From a checkpoint of a small mixture-of-experts model trained on Wikipedia: 8 layers, a softmax router.
Below are experts of layer 5 (counted from 0) of a mixture-of-experts language model. Rows are named router (the router's row for the expert), gate (a neuron's input weights, with its number), up (a neuron's input weights, with its number), down (a neuron's output weights, with its number) and show model dimensions 0-255. Each number is 500 + 25 x the weight over its row's rms, rounded and kept within 0 to 999. Numbers have three digits each.
After each expert's rows: "comes before" lists some tokens at least twice as common just after its tokens as in all text. This comes from a sample of Wikipedia text that the model never trained on. Tokens count by the router's weight.

# expert 10
router:503496512456451524517481494520506512537542491488521516493461513502486499493538513514497439502460501488535455517487492509517487468512522518493467525510495499483455469487548518478501458495520503501482539517464499506529548506511513482505460502505523473510500483513511536452523537485504474520484481500504492506531516475505514479482458524445508517529465566519471511509539450508509444474489489511535525490504517477533509498451463495483524485496504490520514512529529529494522462489491525495460497522495477549508547491484495499523470523507531511443514480545492569470470505466518507512522529561452499474468506503504500481523526460506464515501486547451487519472492522486509460471512462481472494485472479499521498477507453519490490475531479485463518519494475483552525517503480493
gate2:494496488458484544506476505514542546505509464501537490524511503510487476559535493534482496493507495507462496488513496527490493454473526455480482487513503516518511471487505526508509504552535552508501507512496485481463494501505519515499504443477483494490493496477521480497494548527493542507521497480484492467489488492542510510500437501474488525534482506464486494504549491491505497458522482472520488473516457500529480461434525543496506461505453546505509535518481497495485514443485480547510517496462500498536505471509496503521478526518531468508461488484472540488513487454515492479521545510453465525502514516473491467489523501511443486509479514492475497560512449477559492478499443464494483500518521489503497513543525503513467503514504496491545487513444479526558492497478507
up2:432489533537508499544516493526527491557533501521499526460459522528478525494549515448454451495525502493511493501496552507533497480511466506488452524492480496499455464512500481478483467459482427530516519496511510509451510452519486514475500541511502498520542480544455505489454535490493513533465521494536516512523536477510499505533525521486530511525484481513466503537513491501505540521458513522483504491501517485468511538503468487524507513517501466498488523509524508507541528495473496443488453499477492549488481515491456516505495544500464527456503511459507489510477504499539514518529456493567503487502501536486522508495498494500508508494510494516491503512523529527473494497469517497466460521479476486504541494461486539543504507487506541520491515524533487475513509474506508
down2:530525467497543484512543500498491496490427494459499481479464510522509447507500510494513493528541498499546506490496481537492532481518507534491502523482505518539452497497487481486536465515503476464533491447477505463513488520510490543540491506512485488515502507470481492454511548517507547522544527484529508493542518504494509513493511513531491513461445475502521497470503528536481523506454514525484552497522493455443503510509534478528497492514509477516537567498488489483548472465486538493507487505517484523493519553483480498508479548511541512521520466526453530517493492523485500513476563530518513482502499477470506527475506498487523531467486505473493503498506521467508521517521453485499507482497480475481464510539513494506512506509526549493480492545506445459549523519519480
gate3:494492512529506531496497506483520528515545505474448481509479495522444519489473462537507495550479457545493505517493504545524539499543541458478494494467551535484500504534515518465466483499523487500514513512451537508506523538515471488530529535490453515511491487466510546467542478502513488480546489498517488534480530513483509493447493487539518454521467522492502512538508505512464506488488440519512490471487464480509508484488523500473516482488464510515453474520482499499511499495552506523507529495487501566490483574482498474523471470464524545505483506510484467492488526504498507526505475532530509504491519508505491513495549508453515510529499501518533513516530578515493478519501471481463477526527531474479487524474480513474511525517478463489496511498512488542526522481515499
up3:493527485458505469524520471545496529497470496528479507512466488491496480525491483501486477463525527493546520512472510467517410469475442497503475494507453516497463499501515477492506521478511497525521501524517478477458478513489524501493475494538498483485524493499511486547515508504489509523478511468471514521503468503531495528510501490487476478511490536542502563514540487488504485524493549506558486514511469493497511455495459520502478475484472462493538511489498503503492470493465451510494526538518472469520489492503455527493507541525529520507514513441510515450505493479511483499531497438495489498499537427568474494526479503528474502488472491532513507480482428497526491472485467512453475470493496463469502520495554512505495458531501494477500501504493507503472464480511534
down3:496527521464498530493499472527517490502500504507503492561475541508475497485524478482476504521494492496481482508518484487530485530544519524503494512504493494524465518465494490442497501545511525511515525462485500482512501519466470461528477537478526510470505519521495493477528470496519511489499508539514503469518521477451464539517472501475546521489495465487451445530486497485539490472544482531509545462469491497536510497552476485517515522486493466498471465504487474543465519530510484506518516491465467496496468508539506529526524524506452548464458482545492481513499495485528507514499484482473476516489471517553522496496503515489523473472487462554526470536495503500472491521482482545507499527423493477469499485464475478551475504507524528491516491456486442492493478517530545
gate4:490478509504491480490536481521525501505469480480488479524448518474495477536518465546532534493483519513501492475498535536524475477487491498494490488498453477478453493503529494491508463487496523533514526481483469522504519497513514492503436484549507509487498459479539517533517450527511514478541506509504514539489538469586523532472510514481508510465473514515494547468476470534492470476506518468528497524524475534511508483514525475541516471527507498559499512480519496512539470471491509505498518489480517483494437569499522507523539542486516506513493499479490515508480512485509488521492544535523464508517481507491493504467504517524533533473508492445511493488484524516515503530509536565571455503489470459502515496528478484503507563515515505489486498498461508541500495483528504
up4:503512475500447469503492459494498460504417496484542493528465507499536446554485509450504522479479496538482472491517517510476463481468522468499517492510513521458506517483526496539487499528502494488497524512500502515456505519469489543524468428472458520507471515457510471503485480497515534457497487490499542518504481527509517526512507503512498485504484473510490509476492514489475495506536513463487523538469481500454476522508488501505518485465561484558458494495584493487542485497500480502534501464501521486534504503514514478522528485471485486516481500438505458514491495490519446490472511519495492507481482499514536484498527508479490492448531468472521471495485517500494508517485519528526539506508562494519486458497499487483525533463508510504487521478466477569522506491510500
down4:510513530487483518487516499496505481488493513461569502484525481544516482453480530482492539458508519524513482514478478447501487522456465526496515539520561490543511469519496490503487482468528528481493534564475494456506494518470505488554496424510501500530492494498501538500504506469521487496480524472505519493481493532438536484501481463520472469504483486523510504502494485509535501533456512504487470476519453527526503486508514505502484556455502523476503503526479512515465529483530503499478499487501498505524496474514463518468470481531500522507496433530467492512521457500476507504481508496467484450475555504512466479525534537510477484525498478561515476531485517514500494480533482524478551461490533468487520548459499518477515502487491526486483500492520486494516523529471513
comes before: "-", "\n", "|", "ed", ":", "al"

# expert 5
router:465476521485473517523488523558506507513501481480518515485488535534464519534517476548478484483536518453494481531479515497525492484472532534474480529492502514463474498492499498467489477503498513491472532462508472511511514454510479493520479540526546475489486508549503526509502510477533503545477469451508485503495520440491496511452509526497482513525515546516479514510499483528478512479492474499514507531536470464522498467464476518517537467475490501508487521508514546462522482456508485482458488525432487503524497508487517515517476530539545557462492471510544523515508479496528522502505518496471463482464490480527529448481525482538482512539486503465463522499525541498506471486506494482467481509464491470494547544469489516490487494549474487497512496509463474515498555503548503
gate0:498524489492468487529502494508546576538519540506505481486514525525471536530488479502533460509456516503499474479485527495514525517465520513531508496474442540498495497463494497486460507504504511502467471509519465508484500483522493499510560467479507426469478507489482500508491478512513501509493493482456504503521515490461516508491434484494481528524479474496504537491489521480502492466476525488485499524533473506522531500504506505516502503462448482545508508492531539520504520483473484469438513455529477514443495436467482534528467529549550531498493505507524498501496495509495498511506527474499518484477481500499455480476486449533474513534485519526508509506507496495455462471478491516499544486460521471505575494502505514498539491496483515509554501528477479478528512480537486
up0:511550523512498477538492450516492486541529523553489501476520460505472495531466540501567501493496502555473467512510515491446471507527501509520467458484479515530503473474490509521515483497498532492501479471514512518459484452508491498518502490466483485480486537490434529540491478533505496531481473465472505430484519484500510505547461506507456524514505511514514487512485526466516498518450519478509484505530489516536553515507518509475507542467521552531529534512518495482509519488433513515472523489506507520451504464500492460521504526530489536487504493470508498512508540489532507481487533484488515505481493497458467511471455465498496522476506488512492518495536479493441482507441504516508548475486486521530516511519540518511524470498494497524535514485481511465490492470479491
down0:524490472486463510482503525536500471477567501494513493448487508509526486504491512480513497548517538545474512505501508516497477486457500511453543440518515469489499518508483516531513527462508523475501490485506509510509442527517511479461520523501518530471525484537466506528507501484519512485491512515500503493488507491485518473509505515523511496468480501521511465476555495509488463523474477493531438517555503488493519486510503488478505514539529488466510508514520506521494466500531536515472555493463528492478530515502558487497494459458460446530495493458499512528523489488488505535474523472551524500497485517459537520426501468490514444527497521562489465455502505553472462492520512492484521501446539477484489499479493492492515514484485481523504536512515503529517494476522540
gate1:495516477506512508470483463510524550539486490515493490476496490507517496503480495495483492488529473521512498473506499529530471521464517555492515501552490546497480512512504470496506499454467500493492496538476521482496501493476462467530527497498488522527544449496555469495545502534499476524555472436477442491493500475433494514506469493531506517529493467472537519511488494481490490468475531520480520513504531489529496493480497517493511506493495502461521549525480536459520525511461478455564480471454496509515546483451476456492508491531497495492491502532487531494492486496469540480491549532461471532474495499500500454486516486508492502514513526502513495496533458501504511505488500495473528479529490528547499520543466503515479496485467452526514460452490534529517485521446512
up1:536466499510495496524524547505501463483501526498460502522546518466509479531489488506551480517490538547489498506498530474516522481513485467531501468470477512498470429496512517514489504508512480433507454515558526498486494538505489510502501470457488502503517514487503496554455524502468494477457529530497526529550501518526509502541487518514526496482534514531495484496504506501540497532503522470493492530505464492482483505530519520516498537539522506473498502503499460525465532493484516543449524521527484536520491480535500542508507516489508535506523460489490495480475565468494484501515486494535526490517502518496503562521445514509481506469526454528475517525534557489461500459517475493496445453520545485465484488486537494477523523491536509494477500528483485466484488504498495
down1:499527527458472557461496517503517456482488501507560496506507483503472496504514500495522477509486514518451485513504462498469487473511493473475481542494540501496453491503479508494493511480525462511510485474520495513525527536525497473522469476463568518498469502541497502488511516500487527492486541533541506519499515469589534452528512528517506495485520497532498473488512467511509534497490463484519505508483454487515490513513523534532511472509519523537509464471528469536475459487505502530466531483536531567519473489533494536519503503481502514481476507472494480477514521458519499484482486482480482500493471500510454533498536475522500472441488482523457480506502537511508523535502437531508452546500470469469521504472515532494494515512514515481530496520491446497532520489532516
gate2:501499520509505514509487485506562490462495560542510487496516488506516475528458510474523508532510504512479518468477530519504497508447549463550494484443487493449531501516477522471495498475497514497465492500511508526488513445519445489550460528494510534521492501489509479487473487514489544540498507474431523504532565532523482459535481496514496484487473560472504509523493512487473525469443494458498510524481490516475470480504506466500465494468518524495494520515560466496502471516511502479513488457459499484508508498473494483520512484522492434520469498485497480492481462502527514515482474501494505478499476492518527504500514497466496524515470438503504495504486462471450491566489513525481498502471485519523463500451495496516507484488476471511506489544516529452500478522491493
up2:518484490465533495539509518503490499507498527511488483505513465508489501463493531514497498500475512473482536515504494510476503515497496555522519567511549524496508448525505471531501501511477440513518505526506541495459502518512505466480460468530484510480505463482501482484533522479539496515517463502468479464472487468443507533509470460506516471495525478509508488493542476535514496511506564505486509478496517493489504505497504563511523494513516525489544459506491503480501520491519527458504522518519568470473529494493482503483564526516495503521475508512502490501489507557472527523519520493504484508545480558476500494502505519508499484421491504476475455506576511560504478440473485490504498493530497459553501480486512513520493507489525526492512515489459513488494474511549467
down2:482493480513549497540462500505459504523499516520511495489551515517476528492500480526500487466488527489510480519509471549509505529515480474482529531546528533539483535479488498505512522502476509495487543528466468480486423515496524477484476485441473492512468498465495509522480510514476510495525509516528479515499494428526541510485482494489537569465521476496520514477495519545521497501491486571472510490508471511508517513523501541525486470530492467503538509505489481480520524493502483527487508522526489553493515499563494508522521498512497478458499493477503463499519494491520508536474456545502507511499530480512501526480492483494476541482510482501517531516503498447495469493483476511431516462500520470524515460522474500472472508421522486512479473492515475504565512503501529
comes before: "\n", " The", "==", " In", " He", "The"

# expert 6
router:480485509519482516524478520511497503533512506502524524470492504504465461535533467537516472446518530482493508516433543508523501481494531532493460510512496496489481507483583485499509477464491508490466560472493483529495510484545456462501479514538510483503514458528537533475507516460513470513476470459473497510534491476550489504501543513476485515504436510521449528504535489485480478462460504527529531501530461506515514504461490533557506483491493491498515496525509519495509501513526522496489540519477499492500518500506528499510508543526522535478489509521538509449510502482521510504522507522466476454481548483519498463494551474517479501509480513479476519456491550513517481514502487497505462500510461481545512499498474504513464493551465489511486427520472490517502511509492502
gate0:482467485482464497492499501487485548469514519531508493506516511480507517477504440452514526476514550522459480508474527480480526477532516478519522500527497485462517470532512484521430518505501486502498506490552511487492454461513474505532500514504524494495543497470492515546469443541479484463545485475490493459522498520480558495473478479511499500462526534454573513486468500497490489511461476493554509538493452507482507498515521512501498495533467539502511485490479542492509472483477482456507488512483487500492488500483491528488510517504494471550522531532467473507471472476468483487532526453530530523467502499470514459449531485486505486510472452499504482515508474546499529455502497476506529500518496485512537482519517466515529459533476516541507514527504514514529513523506483
up0:548523486498482508519532532487531521563505500491513506531500478507491495502480502499517472464492526497453501499472536485518480477503497462478516546546521531478492485467481461498484484528505494512484500481517493494490483460544495491506510491482508487488517511476549487500484485524508472521512496527473454466462489503454510460492446496440479516520494511505506520559541461512551495453492522498536490481527476500447503504510473552549508489493500526495517474517554514478482479496541498482479490538494482560521505477469507475520486523518528525514519502488485548468509519527519468514530498520525517493492478488526542476486498508482424522487540503486484460475463528485478498472496501533533490546497508516512535473497505517516515502481487513562470483464455502519488476554526516
down0:481492504486490508510503477506467458465511521511503465510518481464514509488522491475531509498489482455504493488503445488521489500476508487498539525477473454556526485481477512501507514504504502472469523497468538484516464510525488531462491525510538509521528516508500479512483480488528497471478477486494490536526458474485519519469540479530516478476558507505506541501452519523501495491488487502468497502503493480587467496487517499533522480519505547510524521508450531525530545478459486538538511521524446521475506531520479448513495505516494504569550544517499510484504469460481488477492487520504541474491463519487497500465505498498526475445470467519497462553502493489491495504546504486509531480500477443534475494503534524497503438524504475506468496508486491475530513498548475
gate1:516498501516520530511492536464496478489513533471514470506516507473518470532472497494480469463484536486509502519464494438517521486457570453520465498493495494467461502442485517537503526474465486433498496508475479517462503534519491466496464477485488538516492531488513498509482494509521489494509537494499491452448492498536513505519546493509489474492517500536458462544496492509540513473513526487481501473505506461495516515503507442469525515552510490497501475497514451545507433492513480504492490516517512470516532515512483531512479545513455541514521542495490503534517512508458533505431462497518519507486493536527511495469477489507467494485477486487496483469529487507508542522521507539496543499503483525530518461496497500512491510520488473518456479461465465543523494480502486
up1:514521490510480460542445459505469515523496465516496474504479491549511489507487509521498512528501469527506493504498548491469493507450478498548492434477502497498498509509523446509519536476498539501501478498472502534467496509489495506495488492501500462492523487476453503527493474485526493502545466568464495544583512507483524468553461486496508520463513496532498487466544488473514483492519485487488516509479530476494481470526553509530501552491530493467509501487512467483508473479543512502491475517501507518502522500496481514509466500471501503478533513535507519504466499497515483495545505509491538516536463492522427461535523477463483506537475537455491487497491487503523504506499531522507487520486514545492511509505464491512502449522502511449491464484432499556493482514505534
down1:487488488519523478521525489485463542492511466516498541481513460522510522490518490529489536548509474471476496515520483506499480539540454520509482476545529490502468500512504473542529517549455501487538432521551520536508477493546459461499574518446501543544502495499497513459491526482510513476510520499511501512496483491460513513479520541470501550520522497505502519477491507430546510499480487499529479503513487503499511493481477505558498510446503537462489473513473487546481530485478511517508515479526514522496516499499479509500495462483517467484506479491507495479530504479503503429515488531485508469501528501508524508521494496512486494529508495464463507486503513510485487494447550529535509502519527477492508474499539520464498516538532500482555527499528494453468525493496466
gate2:499536533480501526510488483494484543490507531502510546488491451492500541534467482470516555517467496490512490511518501469500496500477490542518521458466522487505532497502453490559469521518519487460519535476474507426448465527445476513460473485478482522482519525506505496519468511560533507499530499525536487528506492453523522495517516502474460533558506516515544513484507493467496483483499494494536484531502544489498439521479520547529511500479508516547498504496470531550498487505537465545458513528512539507480478481512484483506501525498524499538509526486511475479465504511523505503547521500472517454520457539500506521482492523489475505522524485528472485499502495493483431490511491538522478511514488477518470505521484543476522507507531491526487506492494538487529495496487522
up2:446502512510537487521493518527506516495518481494513517520492499497513471486523528480518535535466499531451497518491498523524541539487495514494528460513495480447477522463515495521502544478492524495468471501525491494486499447500553484558496501502487506490470500495500469535506532522488423527490484439511565510453495483507501516476523508493511507514501509512505506510500547484537518491450503496431489494489521532522520525509490494511503510538486511478464484531511512442487506509533520487525473522509460488477465493503525476480480526494499538502482527513501504514463500476540529488536484453499458483480486538460510489470508505446494501521487473471526545495506485505452480488480487526489535469506499503565502457487494459494506489513502463468510500463509443451503473534510532
down2:529498523434461478548479536484533504499490476468475527507479469510515488494525517510465478514500498486568496510493502468500511486518522472507471513498513534507545481499502496438533464469478511500509508523513499495517500508481563522497491477494486502471481490481490518525501519517515525493478493526466430498495523499495516518434501515498503471467484497470499492519486499552439511515523433494510497492525467486489438534495538471485476510479513534468524554540529465507499460487456497525507569496498523492493519550504502488493512476510472483493494516494482519515523529537510497452505480517459499531500512488540470517465510509540494476531515485484473507492489491515459492493484535471505478485498520508477516493538466470506515555502571537456507514476504480503492487494470482
comes before: " of", "s", ",", ".", " in", " and"

# expert 7
router:485458562482445516506484525517523530515532508475526514457479536507470522508533498511513469475525552486499482542505525523536489483489518519504495506531514517465493490489500475446512483470546513504463512509512481521501512508534470473518491545524548488504481503517521564470532541463542482530473479475457508499501510486526486516435475514482498541512490522516498514509516487514500503507468466508514524527538484496507499500471457513527548469469491497500456520507508506481536475480492477498479493515515470530501497478497504535521462511499519578473487486533538510478470465464529524510490506514464488511477515486506517502502503493524485516497472525472498517463533526480495464501479481507487473516486468482529533520484491493523447486579474474475541476510469457545495508525510513
gate2:510493437464550476490461533477460487539419507467496479495494512484517514483501509481516480502490487486505452526514476475437495506463509502548517526560530494479480497466491458541488520504483495491505505495514500515511511529499452520493549491546475473497484492499493444500486524479509476521499534465478505507502481512472475496523498521536537499522516506500516519515541502516502529494553528513484503539469523457543492508509482480485494488497532497544498496501512561488495506540514499492504507505490448531502509505494490548499480464485550468478485490475521504497485514506490502517527487458455470520518511514476451482455504487496527484474490489505526493539523541523515518461541510513497529477487489517552461501482425490468475496503507540538512513546485519527498488512474476
up2:467517506500460523497550519484541485470522539509503516487485526492492463510472472527501499486539524521499509496491494543524482487526485495507503449491479488471478514528523508473543460524515481526467542480517506472482495505491479482488483539440485489506496501489504507490499475479479545520515504547476511482460522523441463536545466481507489506481503493509499525480486461477486492491479520485530462538503470484514488459531495496506489476528496509530511503527522521493469509498431540460499482511496526553524487512522546495544501491511483503561483485459497546508502530514473483455494499492539525474506491510527554529549515500548448524507550485471497457483481489497516451502465452547499469521495509545492525511491491476474491489507465507510483453517508524493495522523530517
down2:485482480504497522471481528484517506474499497508548515505517521509510508460527546458503509513477479494545521517482478490517505522477533458489525517518491542494489482504532485496532522509504507524534490510501478504483625489510497481475479488514463490521520506535527544480470509519513499460533471545469494477488498490480493501490482537504523475505510484513518522518453506493508520503531494541500466516500513501497504463479516487521508487507451498520499515493544512486461508512511499516492523473511495536467445493475450491493486523489502468522547468539480473487520513472518532521475520517504505397511495456505517480495458476493534508523455507544500537482476510505557554470498492519494494571531520483517519466514519515511470525531515503524532506510501510520490461524507502
gate3:510555536494510525506519499456556490572480497485487554521516530512487513505479518496460479452495528506545500533517507526496475513519476527538483492467527483495496512437495485525498546497515564558525509459463466507535516492512552468501533482505479491496511526500520529563429489509485476476475494508499460526511461509478502496518476483522510507492500495473487471501521479510499541493518503503505499427512489497481471486486488515516497480507484480449507509477509507501543495545537473435483487537493470517518521508506484496478494501477503487489494513526478512509508514483515506484500506528487498513525491535509489535487517498493506477461503461480549489474489510471491527493513471514533507549535534480521495520516475479486525474530456459496537479504538528448530487537493511
up3:476558514495506477434508489492546503494508521496476503487517450471487513478506488474521491524508532514517502507538548465455457516515492500505454483522476497460500538529499485549500509481512495523509503529466466523498523494477472512533506524527482525478502481510492545510449568497487535535499497483514495518482496528506489414506509472512482540491508503521573478536510442517514484486497471477510506518529525468489545515494440509491533486486507512487521512512475504511540490554465518471499510472497488520529498509470496467479514489486484454494515496505475464527495478487494535508485510519475495507499509477521494498528514499475519481528506476488513533506500471479500492494491512487538495546542515494523565498555471497510524528469498506475508492499467470466507570460470466
down3:512507506515498494503488528498483510475442524523473460498511510528526494523516473509511503524452529524522492497454524491485487485492476430525510523483507509528479484485485453450516485500506476508495531474522505453505470561516496477491528517512510514515494530573499492465500504523503518498526479438498478548526503564491484558488518480496536498511483484501532499459562559536496479485509540464508468519473457467494488548501505441521507474487519521534467508526531512476485524490464482484498490527510478492507540530466499497479511502477490532539514491520509516479480475499479495496541446486526513519462515504493488463503444462524503515537508480503508517559504503489522478479519492537522517535522491545498492505495556491479475524482477490521508462497512498511489520497481482
gate4:501510455467497519511531485484503492547509481493525493495464547543526524500516515510505503492538531503493486488500530496532497524469475499491544525493498523509526545462502461531471476485533474532484480510517559499505500537472540519534506522494487517501508481535523552548487511541556468536481540462490502511492540501538489503487507474504523547514521467499522551504510525527477500507493457498501449499524496492470478521522462509500518488529445497540498500494529533471469503549507459503511481527498476484479470476492527474483487526479510502529514516512505488484507483471470501528539452561508473486521512497490514483538497429484501536512537515479508511482516469523497492491474477493519541547513497463500575504512499516534477499491466491511482492504479496504546482466513453
up4:510487538524522527491546478501480516524484498485503484454500440524506494530531508501525527485532564503491465515484490499480548526443505469513498482527485501517500498462503518491509487463540463525514495486486534508502505508498484500489501496462508527509521517487504575553517517517500488479494529513499529547490489528498525512498516475476525536483520495531484483462496520516491497502498527515520484500481533498450487498502445502474488496478485468484523517523436532517499488522510501508529475567488498537479488476519480438488470460479516542495529540505475523510488528462497487524507538522527482457496511500468482491483510488499511511475485559482560498437473469507474508545486480516513505469512543488521513542490512535546483523480513491483526505490518536507490482437549510
down4:507517514516520507510517467514492509492505473521485478517514531502533513478500520480492534507503506491509490520511507496496506469521509522506559505493517521492506499518471502479521505515497508533501512495502487497491456584494489507507560487505500468505507505479531550496517536483466494487514492464502488523510539496522510459521512532482504487482508464532518541457429553552466521574516505511474477527499511477523508535456481466508481496481462514504481520495525484488488515487448489505537468477521479493489534559485527487516489505480486532521543517515544473517482504479476504499505494502479491514555512462485454455495465503536557475474487552474561488495527468506440493474505501458481481499511517510510507538471530533493471522512490510477512511465489435523528461490473516
comes before: " the", " a", " 19", " by", "|", " to"

# expert 12
router:486493515489509534506475532510518501518486496473528491476448536487487487515526504562505475466507532503481464506453526505502494477484551486491479509519504501476503490495539494502505502491518468487468524483491482505513544487496492490530475482510511473502494437522541521476507509463541481530459500478511513461526513453495491517466494541482498527520451559514472531540517476485476467468507499483499494511527478475540514493480482513512543498482475475496487545534523548469497477515506481489496496536436464496524523511481543483550480507539517546499486481539538513495485492495514534483547524512491505468461527469509510476503560484511456496534481539454483502440479514485515455496489461494508463489480481481521482526495477483505501479521483472464486463486481454540516510505514535
gate2:503516482526500497496517545515498477482469503470519475463485463501502450526474511483515501464510451542530484469508489476505501493510476490550507502468525487503489494495500464467486467500499470511557499517536473454477492492488496467510516485518442510496480493497550508461555494471509516487513526494560505481495521520514510475473564482512491457457423520484528494493501469535529452521498515506520496520498499472470489496514490515471502488537510477482498508491496515489491498483507485540524507480491504507500526497532515488497532504483492499557518549534483512529549476533488472512541516489438502505476457493495527494503513472491508502550504498521534501547555514524541482505561495496539499522487468531520504494506476525510537535493521525530504514530490544484521481555553487
up2:466513523493473470487487509464548503455528521500509507487484517529494486447487508521490534510495501518460471524520547509477494491517512473501484499493540508481478496481486521522477445541500515503509531472487490485501496519494558473537506499487488547500518458526510496471523488496528493515447466498505479479481497489529476468520502544441471506474522502548515467500500508513491535495519488528532466482522497526498529550503477511462483527513514494475458484518532477465508491525455465454510500504528501533567480497484532493503542500471510457470523454542537496484522526474509519486511542502542525506517520509466505511517493503501493523495507469502495478514507523514536449476428513511492548541565491533505514455507462461517514495513488499509515451504529491511461508504496532
down2:523550512516470512455504465494508502522460514526500507495449481485563478510516495494472529500522483458484507485490460512525515524520499510483527480477507516497500512473460474493524508509467504473480494519498497513461543501469458503463467481518497477490511479513520519476507518525486496489546514540533506495514509463512569553518518489500483491488533493507477535501484517553506477484502512494531475534502481456507494485549526539492491529533459504480518466507491494501501493536530517486490555509449463464507514483526514520565486523514563503484524522468515520473500519460527523480524503431495480493514508480536524466545498493507526502454523481498558490506485461507479488480517493476519497448512522518501488484472519455488504519523498500476491479563478491451524457510481520
gate3:511515547511487579480508514493480514497537518487492511530496451492504502527503508550528474481509473491519472469492541528521514494507457529475487482522504551494492457532496543525506466511461514529553518503535504470528517474499513496506518525511528486541489497531500509500505494479516559484503495510476446552501515490487479496487488489513507511525467506516492474543525501507480475480455479463519510536473479485515487503489477559506545491483491488508496494489534493482520450486485488485468511500469467486509479530504502487504531558488506481485509509524482479464494446465500528511502535524491493513476533471500492543575542493487489497502501496498475463502490510496512502487542468483487458495520484513547484529478493470520489493510443459534493503513446438511545558505515479
up3:484508549462469500525544481528510508499522505518509508460522532531473498481490462518526484514503518499476491555508485520495503496515518476467480486502554442525484511464518464487505509449523481532443490528528496560476543514487517496486490512525515485457512547520506507514488534543521502502510510488484527492521472505524489537517471460476523499506486517497527506486556454498499508536522463496530495497542521528463515489506504521512475515481523481459473529500507485536483506494488474507484449480552459536506535431509504535485522502539502532474468473492524529496459486518536466544494495481484479469516502519501495462481487481513514542474487507445465514530517518504483494531474480482468525519480500501514495479498505529514482499496482464513535525490546549484506492483443534
down3:444484474491514509502468512546504453512492506542456520485535487464496517504529500483520520507489498494498532505509567500532505494499498476534510545458504487502504535511531494494539506534515454494510506518461508528497445493514517504501527483525510501484520492447506507497471498520515486507490566495500458497543531495547531508530523511473499446512511541508500530465484500517492457483463526475518509480460505477481496542543477529511453520493542487483479479517472497525529508503509441503472481479535492493489538514481506511535479497499527512533497457534485449471502478522483512465533506574527471517517504501461530479496539496491500524521484504474475472499509475475483516459515536518498498485525468539513509507495443477496467515476483467536472488487545527510529522491477532
gate4:487518503482504509518475454454507473479479500492471473473511500506511508530466495487513468458468487516530492526493495510490446539496509498514492487527494503513478473544515501478493523458517506463482451481511482536564494555464468500479499485502495470576535508471480517487488490492567519442511515490526497499492485450482553452483463535529542490558509505456452469503497512524481475483516464511530529506504477480540486477451526491507455518520500486508498451487473492497530499492516476516477505459493482487483544484456524493557509455472520467505514525492480536505500471506497488496488455469449527471481501478519471493474519538511505489466473509484508521517504524497479543478492542523501510514486515509497465488522519498526496489485492523495514519466464527487473492488517484
up4:507532526505497472496493532486506504537531454537516510566445528494493498564546472523524506518482504533548457515534499478521513501458479563497473508493465487488484499501458467483444516475495481510524514487511513471494469493488518521516505482471474458513538498496472492485472503501455529500478490488462490496503494478528548521502509502539479512488506489499516499498472526464509491497487525493543465467487505496531472458522502422514484505484504557494484528545490501524496523469494488492446525458487488473519544480523507518487495495504508486503518493467534465483529527499499471516450526527507532505507497496549468519497495486531448490485513490493515472521498490503523520530510484498524546500497514506494527449481528488479445494491532499492527544546484476456475521523514543
down4:491510520498501505489468523518509477482479494541503498510526475480498498490479509502464469532500465509503525484494499493511487478511497511523497459459512475511505490506508487501496528507496498471533499532472553507505519488512480467518509488502532516524505505514520500449485513470472508529546495491478515503508455527519498495536518468471467501432468551492493541495505515464531487506468505524536516490514500479477478468504492516485531533528504485525483462492503516467546476527508498431524550482490513485476482455496482534492461509478503462491491468483450486485493562505492485557482531518447466536489496506495550493466507504507502513531513546501493451531518511493515489561512530508545502540469446500470497556516476519513502508501451483487531523435448500493488521444460516
comes before: " |", "|", "A", ";", ")", "–"